config = dict(
    num_hidden_layers=10,
    n_experts=48,
    d_expert=96,
    hidden_act='swiglu',
    learning_rate=0.00165,
    max_steps=5202,
)
Below are experts of layer 2 (counted from 0) of a mixture-of-experts language model. Rows are named router (the router's row for the expert), gate (a neuron's input weights, with its number), up (a neuron's input weights, with its number) and show model dimensions 0-191. Each number is 128 + 24 x the weight over its row's rms, rounded and kept within 0 to 255.
Before each expert's rows: "gets" lists some tokens that make up at least twice as much of what it gets as of all text. This comes from a sample of Wikipedia text that the model never trained on. Tokens count by the router's weight.

# expert 4
gets: "0", "3", "4", "7", " |", "8"
router [139 119 118 164 133 130  69 149 144  75 152  80 164 137 159 127 105 153 191 103 130 101 139 146 150 111 137 147 139  69 125 112 163 119  98 139 150 124 135 162 132 117  93 123 165 136 122 139 139 173 170 138 117 130 141 130 127 120 100 166  93 148 137 119 103 115 178 106 117 129 160 164 131 118 116 103 129 108 112 151 136 119 150 145 123 104 107  96 127 124 136 138 115 157 124 157 131 135 114 171 116 116 131 148  97 117 114 149 133 149 109 124 122 175 143 129 137 159  85 131 150 154 109 145  85 118 141  84 141 116 108 104 125 112 115 123 129 125 100 181 143 139 126 144 165 139 114 135 102 132 126 107 124 106 108 118  94  72 132 155 132 139  88 120  87 150  94 152 111 163 165 152 142 101 104  90 132 109 102  73 165 133 137 133  88 113 114  78 107  99 111 156]
gate0 [154 147 157 147 128 115 123 171 122 139 130 175 111 117 100 114  97 170 146 116  83 112 110 136 119 106 112 106 165 166 100 109 116 148 180 128 133 146 123 184 187 137 129 114 133 173 138 141 112  80 121 144 147 127 150  99 160 127  95  94 131 119  90 158 128 117 119 120 136 116 128 103 117 164 104 139 136 133 114  98  76 121 132 140 145 157  88 111  96 109 117 134  83 184 154 109 112 120  90 121 159 130 125 105 138 114 125 145 121 131 142 138 101 112 115 132 108 124 137 123  71 133 114 145 124 123 147 125 160  94 155 105 155 134 117 140 101  94  85 145 126 142  89 131  92  55 181 123 111 130 127 155 117 171 117 113 108 128  88  98 146 127 151 117 120 138 119 138 137 120  96 130  87 138 130 129 114 125  84 145 126 105 113 115 134 170 188 105 116 119 140 125]
up0 [164 113 135 129 133 122 149 191 172 117 110 154 131  82 115  98  69 125 171  81 107 138 162 148 111 127  90 114 126 144 130 163  95 137 131 153 133 157 125 137 160 138 118 128 124 156 125 129 127 100 108 186 134 110 112  76 154  94 177 119 118  91  87 117 158 158  92 126 113  98 132 123 145 136 111 118 138 130 158  94 123 108 124 159 108 103 126 139 167 112 100 107  94 100 148 115 147 102  94  99 128  99  99 137 150 114 142 141 116 146 125 139 119 144 119 130 125 109 134 121 117 154 128 163 134 127 159 156 163 134 105 133 143 144 142 145  96  82  76 101 121  95 125 152 152 109 162 125 109 117 134 173 111 115 138 100 149 124 121 160 150 175 132 137 144 135 132 147 146  89 141 124 164 156 154 151  94 132 140 142 106  81 146  93 132 174 118 111 144  91  87 143]

# expert 2
gets: "\n", "\n\n", "ig", "| ", "s", " like"
router [114 133  99 140 125  99  72 140 150  74 123  93 141  89 125  94  91 172 175  84 146 105 121  84 115 164 162 109 129 118 161 117 141 159 120 109 133 106 108 161 111  88  95 155 123 133 129 125 129 108 144 131 141 114 182 103 101 112 119 138 128 147 142 118 112 141 143 138 130 135 149 132 115 140 125 117 140 104 127 119 135 161 200 124 126 160 113 130 128 172 133 141 141 172 157 126 120 124  82 133 116 122 147 157  75 135  92 107 110 109 136  89  89 122 136 147 153 119 121 142 129 118 124 104 134 111 112  93 145  89 171  87 113 152 159 161 135 140 113 173 150 145 142 102 134 107 122 157  77  70 106 111 149 141  99 128 120  86 114 142 114 144 109 131 115 181 141 128 114 130 127 134 110 114 142 150 148 140 123 170 137 145 111 131  89  84 119 123 103 123 169 137]
gate0 [140 121 119 144 132 113 114 155 138 134 111 117 103 105 110 131 104 114 177 123 140 123 182 137 123 124 139 127 137 166 140 133 129 104 104  81  84 166  92 189 143  49 126  92 115 125 111 145 175 128 124 115 139 160 133 119 105 113 121 158 124 137 102 152 156 175 126 133 109 134  91 132 125 106 168 160 124 135 155 104 136 180 134 110 123 108 128 114 123 103 165 130 149 173  97 137 111 113 141 141 148 143 143 122 109 142  43 126 163 156  96 131 124  91  77 127 143 131 133 133 130 146 105  82  95 123 128  84 115 122 199 119 144 142 106 125 148 116 174 139 137 150 147 110 172 131 139 129  92 156 134 126 115 101 118 126 127 116 142 140 103 126 167 114 134 146 112 121 148 158 128 139  85 145 124  98 133 128 121 120  94 154 134 152 128 123  79 124 114 138 108  96]
up0 [138 151 126 109 143 123 110 159 140 128 115 111 150 159 143 149 124 146 117 151 111 122 114 140 159 151 154 135 140 126 119 105 135  96 116  98 126 172 104 143  83 162 184 156 114 127 118 148  99 112 110 148 127 141 141 121 124  58 139 119 126 119 123 133 138 112 115 104 118  97 130 142 116 125 168 129 141  88 158  94 133 144 181 144 115 141 105 117 105  94 113  92 131 185 148 134 105 161 117 150 128 106 165 102 121  90 144 144 138 155 108 130 165 167 133 119 130 129 118  85 138 118 138 107 130 156 148 171  93 119 115 162 119 150 106 167 125 161 134 133 199 167 128 136 118  89 140 104  97 134  99  88 136 108 134 134  47 158 157 143 180 106 153 140 126 141 138 120 105 125 103 149 134 127 138 147 110 115 114 152 119 114 141  73 128 194 117 139 149 141 136 104]

# expert 33
gets: ")", ", and", "\"", "),", "\".", ");"
router [123 103 138 115 164 119 112  91 109 134 143  88 140 112 160 116 128 177 170 144 130 130 133 113 107  95 187 118 137 139  84  91 190 144 133 113 116  90 123 105 111 118  98 159 122  89 122 114 130 145 170 100 127 144 119 150 138 136  81 115 137 177 122 105  83 118 155 138 171 155 155 173 165 157 124 152  84 126 131 128 107  97 133  93 106 156  89 101  95 127 140 144  76 144 116 117 118 105 107 160 166 113 136 147 133 133 126 105 113 131 133  93 122 114 153 114 130 104 134 149 107 134 114 114 135 103 108  97 127 100 162 116 124 169 119 143 167 148 120 150 131 132 115 110 124 110  94 108 144  89  93 134 150 167 155 138 116 106 160 117 123 132 109 118 139 149  96 106 116 212 101 131 122 130 122 127 151 100  95 148 103 127 142 154 111 133 137  87 108 113 129 150]
gate0 [136 111 109 133 108 167 117 109 162 131 143 126 159  94 154 104 121 102 129 101 122  73 146 150 132 170 121 105 173 181 160  77 107  96 125 113  89 149 209 103 151 143  81 126 151 146 182 120 123 118 148 135 147 101 119 104 119 129 136 158 124 118 168 138 147 128  96 122 150 160  79 124 121 136 186 107 134 164 131 112  94 122 143 153 143 157 126 127 164 144 140 153  89 121 146 120 118 118 119 128 132 131 139 125 158  75 147 131 116 123 111 137 150 123 136 175 145 121 118 147 113  94 142 123 118  85 188 154 154 109 179 137 134 127 136  91 125 174 120 162 136 127 131 147 125 144 173 126 111 128 136 145 130  86 117  80  82 110 137 143 141 133 142 138 127 131 126 135 150 114 101 118 160  93 115 110 158 148 136 147 148  97 118 136 113 155 121 149 140 147 142 128]
up0 [ 80 129 136 157 132 117  77 138 107 128 108 139 104 124 117 142 131 141 106 156 144 105 108 128 123 151  93  83 168 116 152 126 142  77 157 163 100 140 136 121  97 133 113 108 118  99 159 139 147 151 134 134 175  78 105 136 150 119  78 154 148  88 181 110 123 135 102 136 122 181 101 158 139 186 144 131 149 152 105 124 104 156 113 151 136 114 151 144 128 109 161 120 125  91 108 162 128 105  99 113 137 126 157 113 136 122 127 138  99 104 134 123  84 163 178 166 109 108 120 159 121 142 134 113 140 126 108 149 133 122 163 110 129 133 128 151 146 109 137 136 180 181 180 131 105 125 136  93 115 143  91 133 142 110 136 159  95 150 142 135 172 109  93  92 120 118 160 189 150 117 122 137 140 117 121 119 142 163 106 150 109 142 145 117 119 119 136 132  97 101 122 167]

# expert 6
gets: "1", "2", "3", "4", "5", " both"
router [137 153 130 154 103 118 118  97 141 119 151 108 145 128 122 106  74 150 156 125 128 126 113 113 114 128 172  86 184 129  85 133 197 145 147 140 105 121 166 128 139 130  91 134 144 122 100 142 116 103 138 136 149 105 131 136 160 157 124 133 116 160 109 145 128 120 158 136 159 173 171 115 137 123 122 129 144 123 116 128 105 155 178 140 162 154  94  97 124 137 112 126 123 199 141 129 141 114 111 175 149  74 165 113 151 134  68 141 158 113 117 116 143 104 128 140 119 145 123 117  77 130  89 126 133 111 115  96 166  78 168 102 154 148 108 145 170 135  92 162 148 132 135 116 166 117 116 137 124  99 120 139 136 114 105 141 110 120 121 116 129 110 129 142  96 164 107  97 101 156 132 128  89  96 112  92 155 143 115 110 144 114 141 163  93 118 165 101  92 130 126 126]
gate0 [160 133 157  72 133 205 143 137 128  95 157 166 135 162 142 126 131 147 131 142 110 112 143 101 142 173 138 143 108 130 159 124 132 100 112 131 158 147 146 169 103 151 116 155 140 147 142 109 142 100 176 143 138 168 130 129 162 147 117  89 127 124 174 130 115 103 126 100 150  88 184 116 149 112 142 155 130 125 111 104 173 150 112 110  94 140 126 138 128 130  88 101 143 109 137 127 111 146 135 135 131 108 163 106 126 113  68 141 136 134 175 152 168 170 107 113 164 114 149 179 112 124 108 143 145 135 113 141 144 121 118 130 129 140 158 110 139 121 127 160  92 130  85 116 124 113 138 132 105  79  78 106 149 105 104 112 134 134 155 121 150 151 144 150 133 115 112 126 115  87  98 147 159 119 107 129 130 154 117 186 177 127 115  83 100 129 135 147 102 163 125 138]
up0 [ 95 173 121 154 168 124 104 153 116 128 114 124 139 139 128 124 130 148 141 113  93 142 118 131 141 152 104 100 140 101 161  54 155 139 144 104 143 133 119 124 150  62 151 124 159 137 142 123 167 143 130  92 136 135  76  84 102 117 137 159 100 133 115 199 135 163 111 113  94 137  63 163  95 159 137 135 134 137 102 156 104 128 134 137 125 140 168 106 123 148 174 173 107 127 122 141 118 159 141 166 104 129 105 110  88 133 142  89  87 106 139  88 124 144 149 154 101 143 143 131 157 148 104 136  93  97 151 112 114 118 167 116 134 129 112 105 118 126 139 106 112 127 121 204  96  95 123 152 114 135 107 143 138 135 119 136 132 112 120 146  97 144 120 146 120 127 107 140 144 156 115  90  89 108 123 117 137 122 125 144  88 150 102 158 121 154 140 133 146 130 163 144]

# expert 17
gets: "15", "12", "10", "20", "25", "17"
router [109 125 108 135 143 114 123 147 111 144 160  92 124 132 114 124 159 174 172 105 110 125 103  82 161 109 141 134 186 158 142  90 151 157 116 114 108  93 161 134 149 119 138 152 201 128  96 141 160  84 155  95 118 152 173 159 160 109 106 168 119 160  67 130 120 103 132 134 146 182 128 135 131 135 150 129 148 126  82 156 111 129 132 155 129 143 127  96  96 154 122 164 106 176 111 109 141 113  98 153 120 116 128 138 150 140 125 129 115 118 148  93  98 105 139 107 121 144 160 133 110 110 108 124 124 101 148 119 123  81 171 136 121 139 109 146 158 123 112 159 124 137 133 141 125 102 124 138 115  92 105 162 158 124 112 164 127 138 156  97 146 141 134 141  94 127  73 132 133 161 137 150 126 151 128 130 122 105  80 137 109 128  97 165 113 143 158 124 102 132 124 184]
gate0 [118  95 167 147 140 101 109  96 122  92 147 169 159 126 143 120 111 135 160 138 114 138 145 140 138 177 140 144  90  94 102 129 157 131 125 141 146 110 126 129 113 117 133 128 156 128 102 120  89 146 151 109 122 103 110 130 153  83 113 154 115 142 130 142 122  91 111 119 139 132 167 134 150 139 129  99  98 101  64 136 145 144 139 156  68 161 156 147 132 165 144 161  98 119 127  97 134 148  78 115 120 141 182 128 108 110 143 128 188 159 139 111 156 183 117 132 138 136  87 183 118  93 130 119 103 135 139  98 128 145  65 153 115 103 147 153 127 144 160 160 145  85 132 143 161 153  94 132 176 127 106 109 149 112 124 156 148  97 120 145 112 128 122 153 155 160 116 124 121 162 134 149 175  99 106 107 118 108 143 137 139 152 126 116  98 120 118 125 113  99  92 147]
up0 [175 121 140 157 133 123 122 134 123 112 123 134 135 141 143 142 146 123 164 105 145 139 166 133 112 146 125  93 135 106 147 124 112 101 161 111 160 136 145 116 133 121 180  99 188 116 122 118 144 126 115 163 139  88 112 126 140 135 122 126 156 128 155 119 135 128 130 115  90 135 110 166 130 140 150  64  68 121 120  91 149 109 136 127 128 125 146 161 149 137 113 108  90 159 110 126 119 107  83 132 125 100 146 182 121 106 140 115 129 135 174 137 170 147 145 156 126 137 100 100 160 175 144 111  97 102 139 151 137 139 115 152 114 107  76 159 132 159 167 117 146  96 142 107 110 133 141 119 159  58 140 176 123 141 168 124 104 126 115 107 131 128  98 129 118 125 125 142 119 106 117 122 143 129 110  60 103  86 121  78 152 136 159 119 153 162 151 105 138 116  64 137]

# expert 1
gets: ", ", " in ", " ", " (", "- ", " In "
router [120 143 128 138 127 124  75 106 104  95 149 125  91 144 123  84 108 202 169 116 111 123 112 114 107  97 178  99 142 143 150 111 168 154 126 143 143 114 126 111 139 114 112 154 145 112 130 127 113  86 149  94 143 129 113 120 128 147 136 114 136 134 108 128 127 114 149 123 137 148 128 167 151 129 106 161 140 122  75 132 118 111 193 121 107 136 109 115  94 140 152 121 115 119 136 125 158 104 120 149 130 132 178 139 158 135 104  98  83  93 126 116 111  92 125 139 132 146 115 160 107 148 123 111 122 145 119 119 128  98 148 124 147 121 137 112 172 151 163 162 157 120 104 142 170 133 120 129 105 113 120 140 119 135  83 109 111 109 119  99 131 121 164 117  44 155 102 148 130 188 146 181  95  85 141  99 128 144  66 143 128 119 112 159  99 135 124 132  85 115 132 139]
gate0 [ 76 141 142 140 168 156 152 158 151 112 148  82 164 163 153 139 168 110 135 119 126 145  82 110 128 134 130 133  90  97 111 145  85 112 115 132  95  66 118 135  95 103 103 131 122 128 105 125 141 146 167 144 125 153 152 121 160 139 119 118 111 125 112 163 129 137 131 117 153 104 197  96  90 115 128 155 120  84 147 107 136 140 102 167 138 146 135 151 152 111 108 131 103 126 131 132 126 119 168 131 135 137  94 110 109 140 163 120 120 141 112 113 105 142 125 116 106  89 142 148  91  85 116 124 145 115 161 145 166 123 147 135 146 127 128 179 112  90  69 103 158 142  97 117 121 132 138 170 132 124 162 126 136 134 139 128 123 114 134 120 131 135 122 166 123  64  81 136 116  64 120 104  92 131 149  94 102 141 152 103 125 125 131 176 117 114 102 127 141 120 174 121]
up0 [118 136 100 180 138 134 128 160 131 134 160 120 114 137 153 141 135 125 123 111 119 128 148 160 100 141 191 123  83 101 110 140 127 155 114 119 127 116 121 123 109  85 101 131  72 127 151 150 139 162 132 147 102 135 102 101 160 166 158  99 113 130  87 138 139 107 131 113 164  82 131 153 146 120 114 129 137 135  81 146 139 111 177 146 140 101 113 164 121 111 186 139 105 118 117 171 183 124 141 133 118 159 144 160 138 100 140 130 120 109 125 150  73 121 124 118 105 125 109 124 130 149 152 135 131 120 134 152 126 127 111 153 197  57 145 118 121 112 166 102 154  90 145 121 143 154  91 129  84 145 118 143 108 129 131 123 129 133 104 137 163 125 117 155 101 117  66 185 101 125 145 149 141 137 133 113 109 158 100 118 106  84 105 120 122  98 139 159 145 140 127 140]

# expert 16
gets: "'s", " The", " his", " their", " her", " its"
router [ 85 113 115 172 121 135 101  98 144 133 171 135 139 126 105 129  97 154 156 122 133 143 117 125 119 112 167 132 145  98 124  90 143 161 123  76 120 138 125 154 127 157 125 164 163  91 136 139 129 112 138 103 122 149 136 176  88 151  90 125 129 160  76 120 105 112 167 135 170 145 172 124 153  92 165 122 132 145 114 140  90 121 188 138 129 159 130  87 123 140 116 130 118 151 117 121 133 136 118 148  93 111 119 163 133 140 104  98 118 149  91 115 108 104 130 134 158 109 122 157  80 148 127  75  87 113 162  74 145 134 141 101  78 164 146 135 153 136 114 158 134 130 135 176 142 104 155 142  75 126  73 161 109 142 110 123 106 139 154  97 121 131 119 107 107 120 128 125 131 130 125 131 139 112 127 137 136 138  99 166 141 117 121 156  85 114  97 114 108 166 130 156]
gate0 [140 136 107 109  81 141 133 152 130 130 106 147 115 115 139 146 170 132 154 127 110 119 103 156  87 138 144 100 101 124 141 110 141 156 105  90  88 136 132 127 118 163 138 130 151 104  80 181 117 133 102 144 139 145 115 149 132  97 124 172 182 153 131 104 138 116 175 103 143 131 110 119 127 116 110 153 131 172 121 167 136  92 110 128 128 171  74 148 121 123 172 135 129 108 108 118 127 109  99 104 114 144 114 118 126 138 129  95 114 106 103 124 171 148 123 124 110 143 101 145 122 180 111  55 146  71  66 124 134 120 134 106 119 152 134 105 152 123 109 158 121 154 140 118 145  74 121 155 138 163 142 120 147  82 174  94 139 112 103  80 161 171 106 148 124 151 119 100 129 142 110 107 101 139 133 128 148 134  91 146 170 114 115 143 120 127 119 122 130 111 112 157]
up0 [133 143 133 150 138  81  96  98 120 131 139 111  86 125  91 122 100 116 121 125 154 117 168 130 152  89 104 154 147 125 123 131 123 146 162 143 153 119  95 152 187 144 135 142 139 118 127 122 143 143 152 122 109 134 103 125 117 121 127 115 109 125 133 126 105 112 116 161 115 167 174 150 124 153 146 109 114  96 113 120 114 157 143 127 128  81 166 110 149 126 128 103 122 135 132 134 122 120 156 142 126 152 145 109 140 136 171 135 132 185 150 146 112  91 110 144 137 125 127 102 118  77 118 196  86 162 125 114  88 140  86 147 157 132  83 170  91 130 189 115 138  85 138 124 128 172 161  85 119  99 142 179 126 161  87 133  94 141 167 169 108 100 125  96 169 121 128 108 123 151 134 127 123 144 115 117 105 130 135 151  87 139 140  95 167 156 147 131 123 164 153 130]

# expert 25
gets: " =", " is a", " was", " is", " was a", " are"
router [108 141 137 152  89 100  98 129 118 131 158 154 119 154  96 136 134 167 150 108 104 128 117 121 136 135 123 129 102  90 113  84 147 163 134 131 146 129 145 169 113 140 136 114 198 133 124 150 110 136 126 117 148 145 137 105 127  93 104 150 120 157 140 152 106  90 141  90 125 110 136 141 113 131 113 130 141 129 107 117 130 142 149  77 151 131  81 118 103 126 154 117 131 173 155 153 143 114 101 129 106 141 158 107  96 133  86  88 138 112 124 115  98 128 147 127 119 143 162 117 118 156  92 140 114  99 125  85 161 112 150  81 136 158  85 100 141 112 125 155 113 150  82 166 130 115 112 121  99  96 104 169 115  82  96 126 135 128 121 131 101 163 100 138 105 166  98 121 119 195 108 130 117 145 128 103 143 107  71  82 148  94 147 176 104 138 180 127 117 144 141 124]
gate0 [117 132 171 123 134  96 104  85 125 131 144 131 161  91 116 117 106 120 133 152 125 124 154 114  89 143 146 127 149 109 101 148 152 146 184 158 132 119 111 118 125 115 153 161 152 114 156 130 138 155 114 145 122 113 123 156 143 130 127 124 108 155 116 110 160 134 103 102  70 110  95 135 122 159 128 104 125 159 159 105 126 149 115  90 116 141 178 127 140 123 152 118 123 176 115 137 102 142 103 170 172 106 185 103 114  98  85 138  81 125 115 139  91  98 151 159 150 107 206 125 136 166 160 127  99 130 152 118 151  98 119 104 111 123 127 113 187 125 157 145 114 103 125 121 177 146  98 104 120 167 116 167 114 139 147 152  96 154 116  78 144 126 155 137 154 145 109 125 120 134 139 123 122 127 137 156 132 164 120 152 121 108 131 106 117 107 160  86 141 141 173 121]
up0 [145 135 142 100 140 170 128 133 103  93 123 142 124 106 157 102 107 137 143 134 161 104 151 134 140 144 141 145 151 124 149 173 110 129 131 117 131 154 113  99 129 119 128 120  82 133 114 117 154 114 123 152 107 122  94 153 160 156 153  60 144 117 128 115  76  99 159 109 151 134 171 146 107  82 115 128 147 122  92 138 123 141 111 143 107 124 122 119  75 147 122  98 152 101 116 114 160 105 147 123 126  85 131  89 134 104 103 147 145 119 102  88 147  68 171  98 141 136 127 144 117 132 167 130 153 128 105 127 145  90 130 142 144 116 141 106 157 145 136 117 160 137 129 113 142 120 148 167 166  73  90 116 157 120 114 132 110 177 124 139 167 124 116 127 108 127 120  87 136 118 111 178 138 132  82 147 135 130 134  99  79  95 138 166  96 180 181  93 125 128 108 141]

# expert 3
gets: ":", ": ", " or", ";", " –", ": B"
router [140 107 139 135 118 101 117  75 135 103 142 108  94 122 130 106 109 148 176 155 130 129 123 101 135 132 155 158 122 112  97  81 141 130 146 135 143 130 117 132 143 115 146 116 111 118  73 122  80 158 172  85 165 125 147 106 183 137  83 116 120 132 138 103 111 107 161 158 153 187 158 130  91 138 109  90 111  88 133 131 113 141 152  89 146 127 115 130 117 144 150 121 138 161 149 129 145 134  91 123 122  78 134 113  81 132 104 138 159 132 131 129 126 138 178  76 107 162 107 149  89 144 104 135 116 122 109 123 158 111 147  95 149 118 143 142 150  91 121 149 183 158 114 113 164 130 153 141 100 143 101 115 143  72 107 121  97 117 132  99 133 142 115 133  96 153 118  94 145 163 132 166 136 101 129 153 100 130 117 124 172 127 132 144 132  95 125 122  84 117 105 153]
gate0 [167 123 139 131 127 134 118 105 120 145 174 120 144 143 105 138  97 123 103 123 133 145 136 134 139 114 111 106 143 143 104 179 131 136 152 114 148 108 121 179 143 116 140 119 136 108 132 120  97 138 137 130 148 138 124 166 145  91  96 119 105 119 150 156  99  94 131 123 103 105 149 137 137 138 123 117 124  52 114 123 144 141 120 149 103 101  89 124 136 168 115 128 113 137 134 158 123 128 160 128 143 106 178 113 127 102  48 149 141 145 159 125 146 119 102 122 130 128 127 132  99 102  99 103  74 123  99 128 153  96 145  59 144 171 141 116 124 128 151 159 155 154  97  98 108 129 105 148 139 116  76 112 148 163 114 161 139 119 134 128 139 127  68 148 131 141 109 141 134 166  60 116 117  93  62 120 120 133 101 146 108 133  92  99 129 127 129 129  84 141 172 150]
up0 [121 134 105 125 167 159 151 144 107 119  98 142 111 115 141 111 164 115 141  98 115 140  84 130 109 166 131 123 122 105 175  97 157  97 125  94 102 145 135  92 101 124  91 111 133 122 145 134 164 120 113 135  96 131 154  79 114 177 161 154 112 144 114 120 163 138 129  87 140 117  95 143  90  99 125 151 145 186 133 106 120  81 153 124 134 148 133 118 123 124  92 163 164 107 139  88 145 104 126 128 125 141 128 139 127 145 191 152 108 115 109  92 142 159 171 140 120  99 161 134 162 117 127 115 153 126 176 129 132 158  98 157  97 125 123 151 143 142  98 113 103  95 131 148 126 138 144  98 121 114 132 149 140 130 168 131 117 103 135 118 127 164 155 133 109 121 118 105 134  73 174 162 108 127 181 124 155 103 115 108 123  87 139 138  90 163 105 129 130 108  71 116]

# expert 42
gets: " to", " from", " at", " at the", " on", " by"
router [115 100 127 154 151 110  92 154 126 113 143 102 118 122 132 128  88 198 131 165 133 156 107 113 114 101 158 109 158 128  89 137 149 125 137 100 124 118 153 143 151 121 125 130 171 119 123 121 118 151 160 126 110 145 187 115 146  63  73 156 101 156 148 178 101  91 122 105 120 131 180 133  92 172 155  99 102 110 112 151 133 154 154 148 108 141 139 106 127 148 169 120 131 124 169 142 152 144  90 158 115 121 167 108 123 132  96 126 159 142 112 125 139 149 117  95 117 167 134  89 133 136 148 124 132  88  99 105 136 111 157 122 154 124  91 164 150 102 117 149 122 158 112 130 125 154 106 119 161 128 106 100 163 131 111 120 110 132 113 158 136 130 112 112 110 127 116 134 137 181 163 167 121 107 123 134 106 165  94 121 150 105 130 132  87 117 141 142  65 120 116 127]
gate0 [115 134 154 143  98 152 107 110  99 126 122 118 132 146 136 125 146 112 134 118 101  76 102 102 122 109  81 152 142 171 162 127 154  86 143  79 120  96 154 158 143 162  85  76 151 127 149 157 122 121 133 109 106 151 149 120 114 137 126 152 106 125 105 164 181 122 145 103 135 110  93 135 150 126 155 136 146 110 144 141  89 138 118 139 127  93 149 151 186 133 159 113 109 129  83  99 126 156 137  57 111 116 134  87 148 142  96 129 136 152 121 154 115 132 120 118 126 117  96 126 123 140 123 138  91 122 154  78 147 107 117 120  90 135 105 125 163 110 157 183  85 140  99 142 130 136 144 154 100 105 106  96 159  89 102 121 122 140 166 118 150 132 123 122  99 121 138 102  81 149 100 155 164 135 115 116 118 117  75 131 150 130 105  98 109 139 153 121 142  85 138 117]
up0 [146 144  98  99 114 140 155 167 145 125 167 127 134  74 126 153 116 152 134 112 176  95 151 150  95 128 118  91 142  99 122 148 142 151 109 138 133 100 112 157 131 114 109 144 155 102 121 137 189 134 101 150 143 117 106 143 151 146 108 135 104 167  93 107 102  90 146 126 111 129 155 156 149 164  87  87  94 133 122 121 117 133 149 117 167 129  65 117 120 129 142 138 148 131 121 127 135 167  44 146 184 137 117 130 147 131  95  95 165 159 172 123 177 155 128 128 129 156 126 112 151 101 112 146 150 107 154 125 155 119 126 121 158 123 102 122  80 140 126 135 153 126 146 139 142 104  78 132 124 159 124 109 105 133 140 110 107 100 109 101 132 130 108  94 121 139  93 143 114 130 150 151 141  80 117 137 127 135 178 122 162 122 130 116 144 128 118  99  84 132 105  90]

# expert 9
gets: "0", "or", "2", "ol", "v", "ax"
router [112 111 130 131 101 134 114 110 106 123 180 106 160 118 144  96 163 161 178 162 117 125 129  91 168 143 146 109 192 137 103  89 145 155 117 133 131 110 133 122 107 122 114 144 161 156  96 110 102 114 159 111 144 120 145 150 127 152 113 110 130 149 147 149  86  96 148 118 151 149 176 111 113 129 121 137 130  97  94 121 120 172 134 102 129 153  94  85 116 158 142 124 108 160 157 151 123 133 165 121 130 110 143 108  92 108  72 151 149 120 106  78 136 106 124 112 133 115 144 125  75 137 123 122  85 109 128 108 155  87 143  96  99 137 105 141 144 129 102 190 147 133 124  96 150 116 149 166 147 127  94 125 124 128 122 127 134 145 114  83 131 143 154 120  86 161 149 100 129 156 133 184 147 128 130 117 148 103 127 176 168 102 108 134 120 110 146 125  85 157 137 135]
gate0 [120 129 158 137 129 104 133 168 144 125 117  95 177  84 152  96 101 170 123 139 122  90 116 110 140 110 131 102 100  84 122 145 146 132 105  96 180 127 155 124 156 135 141 152 114 146 150 140 111 163 175 142 157 136 131  46  95 126  89 137 118 149 155  72 104 120 132  85 112 128 149 144 145 135 112 136 127 117 135 117 148  97 143 121 151 129  91 127  97 113 162 133 129 129 127 110 121  98 126 128 131  90 149 124 123  95 156 106 166  81 138  87 120 171 138 115 125 124 141 152  60 148 124 134 118 107 163 123 164 128 102 148 128 120 143 141 100 130 156 109 128 123 119 117  89  69 109 158 144 160  86  85 109 126  91 104 109 109 175 161 142 107 154 128 125 168 124 139 129 156 153 102 108 129 146 135 119  92 108 139 139 144 118 135 133 104 112 106 113 143 127 156]
up0 [119 145 128 102 115 136 113 120  86 122 146  85  97 150 141 113 137 158 143 183 150 143 173 137 120 113 173 164 133 157  94 133 105 107 124 142 132 146 106 129 131 123 117 116 122 150 154 101 110 104 103 123 167 106 117 108 107 150 126 132 126 129 105 131 113 149 166 112 148 156 105 130 153 116 165 104 113 119 140 151 101 106 126 149 105 104 111 135 140 106 113 141 145 138 114 125 102 154 137 186 121 139  77 131 170 133 124 168 189 175 138 153 175 135 130 115 107 161 121 129 138 125 112 155 127 139 122 111 132 140  96 100 135 125 154  93 103 160 125 159 143 125 150 139 177 142 161  71 157  86  64 197  91 194 131 131 109 123 102 109  95 122 134 104 145 132 110 142 114 121 116 119 153 103 129 140 105 132 116 142 115  81 131 101 109 135 158 136 170 147 132 116]

# expert 34
gets: " that", " He", ", which", " This", " it", " which"
router [ 92 135 156 130 151 157 124 158 105 111 164 154 115 134 129  70 130 161 154 117  86  98 120  84 100 124 157  97 160 120 108 113 133 152 116 123 105  81 120 123 114 113 131 131 139 120 101 120 123  90 154  98 126 164 157 114 105 151 110 149 135 164  90 117  97 110 147 100 159 142 141 154 139  96 125 165 125 102 123  84 134 113 148 120 125 172 108 129 110 131 110 150 118 146 126  95  98 152 128 109 142  88 138 116 130 159 117 127 143 124 103 114 114 114 117 138 138 137 133 114 110 133  70  91 123  96 123  93 154  84 117 111  82 158 131 108 156 143  70 168 161 158 114 104 138 113 152 125 102 100  98 133  97 154  93 117 124 139 113  81 154 125 100 160 124 130 124 109  80 151 116 146  96 117 141 122 127  80 112 123 126 146  95 178 104 147  91  98 108 119 106 172]
gate0 [104 110 106 111 147 141 147 165 137 109 150 112 144 135 146 115 113 112 127 139 167 139 123 147 131  93 104 151  98 160 166  94 131 112 136 143 103 113 155 168 144 134 112 128 135 139 104 136 112 123 160 137 100 140 114 128 164 102 138 127 101 147 144 146 152 136 119 144  56 104 107 170 107 132 111 130 104 131 118 117 126 153 118  99 208 110  96 117 139 111 130 143 116 137 143 133 138 124 102 131 159 175 106 129 106 149 123 120 147 136 145 126 101 133 128 130 151 180 152 125  82 126 149 119 147 127  88 153  92 118  92  88 157  83  77 119 128 124 146 130 122 100 159 147 143 118 131 103 206 146 133 135 176  93 114 150 118  94 132 116 127 119 107 100 109 153 155 153  98 132 130 128 131  65 136 106 123 172 151 168 116 141 120 129 133 175 173 172 128 136 162 105]
up0 [184 148 153 130 133 108 128 165 130 127  95 132 167 115 128 159  98 116 113 109 148 100 148 123  91 164 143 155 149 114 120 140 166  99 159 119 150 162  70 168 108 132 140 142 120 133 163 124 132  99  89 174 148 114 128 146 105 177 113 132 108 104  96 117 166 107 143  99 143 122  98  92 137 131 149 118 145 140 130 123 135 110 133 114  90 154 131 107 132 148 133 119 117 121  71 133 136 121 159 120 124 109 130  90 115 117 123 132  84 133 132 127 189 108 137 102 110  82  87 136 203 144 100 153 127 108 125 124  90 130 107 130 114 162 175 106 142 133 139 144 120 139 140 111 107 119  78 154  94 105 104 150  93 156  94 119 129 147 116 124  85 123 175 116  97 131  74 128 116 125 108 109 140 147 122 147 153 133 145  84 149 119 125 110 116  82 139 128 146 128  98 111]